{
  "n_layer": 12,
  "d_model": 256,
  "n_experts": 64,
  "experts_per_token": 4,
  "d_expert": 64,
  "d_shared_expert": 64,
  "activation": "squared_reglu",
  "moe_layers": [1, 2, 3, 4, 5, 6, 7, 8, 9, 10, 11],
  "router_score": "sigmoid",
  "normalize_top_k": false,
  "routed_scale": 0.5,
  "balance_loss": 0.00268,
  "balance_bias": false,
  "router_noise": 0.05,
  "init_std_router": 0.0117,
  "lr_router": 0.00207,
  "vocab_size": 4324,
  "norm": "rmsnorm",
  "norm_eps": 1e-05,
  "tie_embeddings": "early",
  "optimizer": "soap_variant",
  "lr": 0.00282,
  "beta1": 0.95,
  "beta2": 0.95,
  "batch_tokens": [32768, 65536, 98304],
  "seq_len": 1536,
  "train_tokens": 333800000,
  "steps": 5257,
  "dataset": "wikipedia_en"
}
Below are experts of layer 9 (counted from 0) of a mixture-of-experts language model. Rows are named gate (a neuron's input weights, with its number), up (a neuron's input weights, with its number) and show model dimensions 0-255. Each number is 128 + 32 x the weight over its row's rms, rounded and kept within 0 to 255. Numbers have three digits each.
Before each expert's rows: "comes after" lists some tokens at least twice as common just before its tokens as in all text. This comes from a sample of Wikipedia text that the model never trained on. Tokens count by the router's weight.

# expert 55
comes after: " ", "°", ":", " Coordinates", "i", "′"
gate0:155139143139192127147166128129105152172129196106135136119153187096072148128057192117180164151133099137105108131149107124059158200100155116109176151159209142123097119148154124103112099091189077143124139072128133147121185106108104111126127138136121090127156087132101170116131078095107121090109157129126073075136130179126127050100188170111156195129166100122168121109159185152139139100140084111140109107128109155126128218148076121211116123148091128151092150141142079144111183214156117140088140152157165147064154149116117106098121119091094194079093112118127073126140088181156127143126110145219118106102127126112159122082103166097097125129104129163123112098137137130103112188084154150163110079095162131155120135069185108122138119113136143138048116139100184132153132123136146
up0:078105105095061129104089117125160086068133064133107128148113107171181119141193065150111095104110152112151131094119160145226116075144109133151067105121046097119141141089113126150154141132083168118146123198118127122127050145123171164130121121157119160130102168130123089146135169144139123174172108107143181187105112098113114198184074101158113029118064146122082113141098096117105118163146147128139149137120127095127112033135172134046130143106146136092141120103115166129122051071122143108166125132109071123193109116132098141134126146175180086143159140148147202150115152076134103121138114112050168133124095111147108122181149096167160134111126153108115134167106124143174130081168103129109139170167110107105153123159079127141118138136131112114202144106142061135107118157114119

# expert 38
comes after: "\n", " was", "-", " |\n", ")\n", ";\n"
gate0:108108136121186136069155212149098082171107098123130113096184090097125128195198147163143105137114140125147130134174154163094120162176084109133121090133137157175169130070167172129130105109108145137143179201063166137164103125072143100118166118088092114178119143075173079150072114129127156116074153062089140168157179125110069188074128203127107132135100084127110170125103119125144150084159130123144121173126165151089146108129120164155077103187139047146150115156099156150145159114173129123143124128109154089133119142136073132115082113137070156103174113133115106136095087135216105102182117081172161110183106109151158170121154073099098171111124114082171072148121098142148150110151090125134161158135162105152125139163183104088159121120166122122130163078112089093107098134129135
up0:117104086141102124173106082119183149091150144114141163133061129156133116073074144085158144106136125126108109161103136151165128151124190142096089178125090123068118151185131066141085109125167097126130089083215163099117145113162096179151103105158141127099124153093133170109178175136160142133197103159188109093080104155153217102176115042146142116100185147135158097134127109150074148154120108131114138121118104102154113135128128110107138105097105238101099133082138119109147115107083141138095119095178121165111135142165148128128161107118180141138063139128097142132124126138075135104093139186079138121070131148161118074116095142171153118132102112183103181135153196125079096159124093124140069098178094148120123105070064130153133133150121151121090068187119186163134175101118081

# expert 27
comes after: "-", "\n", "|", " |\n", ")\n", " •"
gate0:129132115097109132067171132140071128163174106096149111110132154117119111214080181207128165146075107162092110110112139162111110143161115120111079115153077119099112124138164173072179120136122087061103146159142073164065136091132103088174175147101115153144162081107091116114168075168114147123137105140116157149118099135156145156162146163075095117069165114140149119084198072079114122121125120099101127128121085091114067128134185132098123157166131151107180099146124155117153109122144124133102175127078112108129129161120165153172062115144195191123125071105146162135178134118106156100237136161129044142164069124098172122095150128096088066134110148139112126098118171125133102135161139096105134172102174125117158122100113172096178130076109103113081095155155161139066129131154169
up0:144125131135110135146123157136195144123122145166123127125088078137125098065130109101160085100151137115208148134122090093143113115073160144180123158127216109122090141164080113149086129127114169164150140064073127076140108130113134169115123131089174088103115162177131147127135140120103096150105138076121142072091142151123145099104154106183153133138095109071157121156034177168117106132175083157126080123137135191124193155123112144126161074097100126095077134144125130145170115126039130169139082103163121126173112083103079103066199076128131090121123147191092114102105163149134128142063156097101156110114157122162123145193162156084133173129164101113126127165137148107095152100138132167149118076191140140098133138160179063147082137124168094074193161089137178111160133110072155

# expert 28
comes after: " ", " in", ",", " the", " In", "In"
gate0:076140072083115131130170163103111111131151141138110117137162105188086165149155198132142127196095111164129138154072071141096153094094156076220093171083123118143085044125174083123107126130149120104141157104123121110104126126088156140164154163139126114095167116073110128104096106172123211142072109124156174112126159125075142122183085156145196136102166152114125156161103138169108195139117126130149103138149132108157145144140157130102112051097105035113115155129108146203118129139166112139121093241173115141099158085121091084173174102179128092178150092111113174123217146128151134131166112097139110080168138128099124137117116147111147169139123120105069093111078124074082150159158162154108154120131087140127085113133139139094124128185124115088143134098114157110126096143116155
up0:095135068082121135148177152104085125136140144161105100139143099175100148153155189128140113190110099153150164138092067143089165116088156071240110151081111118129092050137176124107118124132151119104151162100127101126082111136100149136162127156156156114086172131069118146096091109153115202149084119117173175103138163132076138121189078148142197131104166145131122151173113144154093162144117146131147104139148133117137135133150141133085090067110114050110108173132104141206135115141154123134127086220170125162110160085123109090180190085172121079174136104122128176121206146130138150116187125078138121069137149163138128150113110145109121170118142121112067100073082101078064172172153150165101147106126076136108089111125146132098116121182154107094141137103118148102118090161121153

# expert 59
comes after: " in", " of", " In", "In", " to", " \""
gate0:139170078115147129122106101165150099175120073118090083166119149167129156177131132136156084122155126112097138114109128140104107073123144133137148101111182150085176138140136087121105142160123219062110137143133138149088071074171157117135121151121128107121126113160138107100106101107110074144158148132054168211089129133150167157055084117110115183132129134162081133138177120116102071147050110134134098122157167168117120128110133137139145135123078134073108179078141076116127160112225120106153116098102138067157121087150159112096166109062085114167187104171099150138115066150172128153119082096128144133117100119101146091089026124166152129192181135087116121158196144112089152157118141082099111100127152185135132149190132123122142132174091148146064165198139121126149140123114113
up0:129102172154107127131142149074121152095127184141160181098142103094133101083130110132098187138097121140162115139149117109145148188139111125123113150153074123173072109115122175136150108098138050183156132117129115119162180183081104138112129102134120140134129154101124145171150163154145189109096109102195088044153142130108081099176171141131154094122119119088177126121083131143145196105194149126114160147087074090123146143139126124131099128135181108183161065176129175152121092140030150149107139166158111181091147153109094142148091149199176159105085163085143112106128211107096134107129152166130117126163154137150105177178238134098101125064083111163133136084066109147169103097125126172147153156143109071119114104070119142124126124086154110118172092063118137128107118144157144

# expert 62
comes after: " |", ";", " /", "201", ")", "199"
gate0:098183143135099131125166062086133077160146130113154132153121098074114160125164070081122143100125146102104073161086132090162130115172142095126127145110129094098132077140088117147092179144133109153040178151150113111135087118138147199127114132115106037068111111139171145158113124130142148144130096122108195126094112197189077132107097180032143127105126109113088117113197172118150113105073102117179074172123156099137107140173174085083153138136133132139141124116188131127150160185157127120135136156084164161092181217110137194142165106128107129152213120100086205142130135133097161154135087100101176125122123120095140165107093129106182107155120116132142116159084125101159175134113149139131155123121133150155112083133133088164147123104040106154111112176109133111151122138064161
up0:153070111112172122113110178154125167103126113124112135105122163195146091146078195181150100163140113159142199109177139154103138126081109178132140114159119163128127179106174121099172072109122158093213075134131145146106149165112109073141144124132163216186161151124096112091150120123103095107121139134152065135134140057059183115132149077226100127147130141142170134144084092139110141153177157125104178092139098169120136128078083185156103101122109133096120121138056109129108093074122144139131118109154087083167065049150112073117108147118154112116037148131169067108123119112148099083126162145171091134131146144174122087132142139141065151106130149133121129135173129158096087132143098113130102151138128089096152149124117166109107127141214160116140166096158148145112134129195094

# expert 30
comes after: " ", "\"", " |\n", ")", "\n", ":"
gate0:106152111098128127120142144126110140123057160130118169123074187130103127111146114124101125106107127082139120165127165176132134126031104131141135110153097131164156112165129187148067071134099125142112176132088187164142092155162135185123097115108114114085115114143131144123196101125088083106137162189163126100100135149184126186200093130157128147147130059129133120118151137119129105154120124099117130099151091119137075124126149144065109189150138100181134129138157138129091164113056156106104153191199163143099163162104096169154130156076103105186122066069124071134104109155116168133115057113211119126111146162177101134124124080149187162099131138161165135118130160164105145125108112124054097172058170088125128093149171159182123119094125165093183165184162088134156065137118102
up0:100116144077123138122129144108092148138079151127128178130077187138105128095157122129112125108103134085118122164129169178101120119049100135149157101149084150164136118167124173158072066120077139125114176118058189166150095138147136162115105121111108128068111101163131133110194099113094100110113154174154110106094113161164111193173098145146146135147119051164123111122150141096137098152145112104100121100144072111153086141144150150065119201132150093173135141151151133124102156117055142123106148189196157153110192138088106142157129174092099110198111084068147070124075114164105171142130058099205102160106151154186091133119142091137164144098153130151166138115116167152129152126122117133057096166036130110124136112152165144190138131120101185099170152173155085137176080130136111

# expert 35
comes after: " ", ".", "1", "2", "%", "th"
gate0:160117158149145120121179158141116151135127088138182089134150069116083151082075153120126167114145121176075152138117099131110126074113068129181142138137091075072121148155114134101093122207161122126087142099126053136157157113089125175240144097126132118190145086175089124082146115088114071115199155111179077133126115115186152133127142117085171127107138119155120124076140140111052150141050124132152092198136151118124165149130091103128160108082069091110191168136170160133108105110163134134177115129156078153103192081085134111201175094173136127134121157113126151194059146150122132124187097129142154109175110134153122148091141111145112190126117086165117140110146120099149135163126120143057135190098114133132212126103105123169115112103136131127130130075148144133139145116145122
up0:108160098118132131137067089112138096122132163111058166101106173140166109175177093126128094142111123072172102115128146133141134193151185134083121121115142168179145111110128127150168130031088145121168123156131194129097098125166141089024103156123136139069111151085174119165115131174149184127076096163073166115116141150065109112127119137147094135148109135079132127187113120144208111124209143134112164058128097142128086109130171143134090164191186160145060089111093075124142152138101142127075156114119162110153049158179132139061089146081115125122143098126119097067206102106136116113084167142134106139083133131091125113171121159110161066131138167099155103151117143151114127092135143119196125054151143124121048113147139127094134140137129121143130136171108107124131117140118134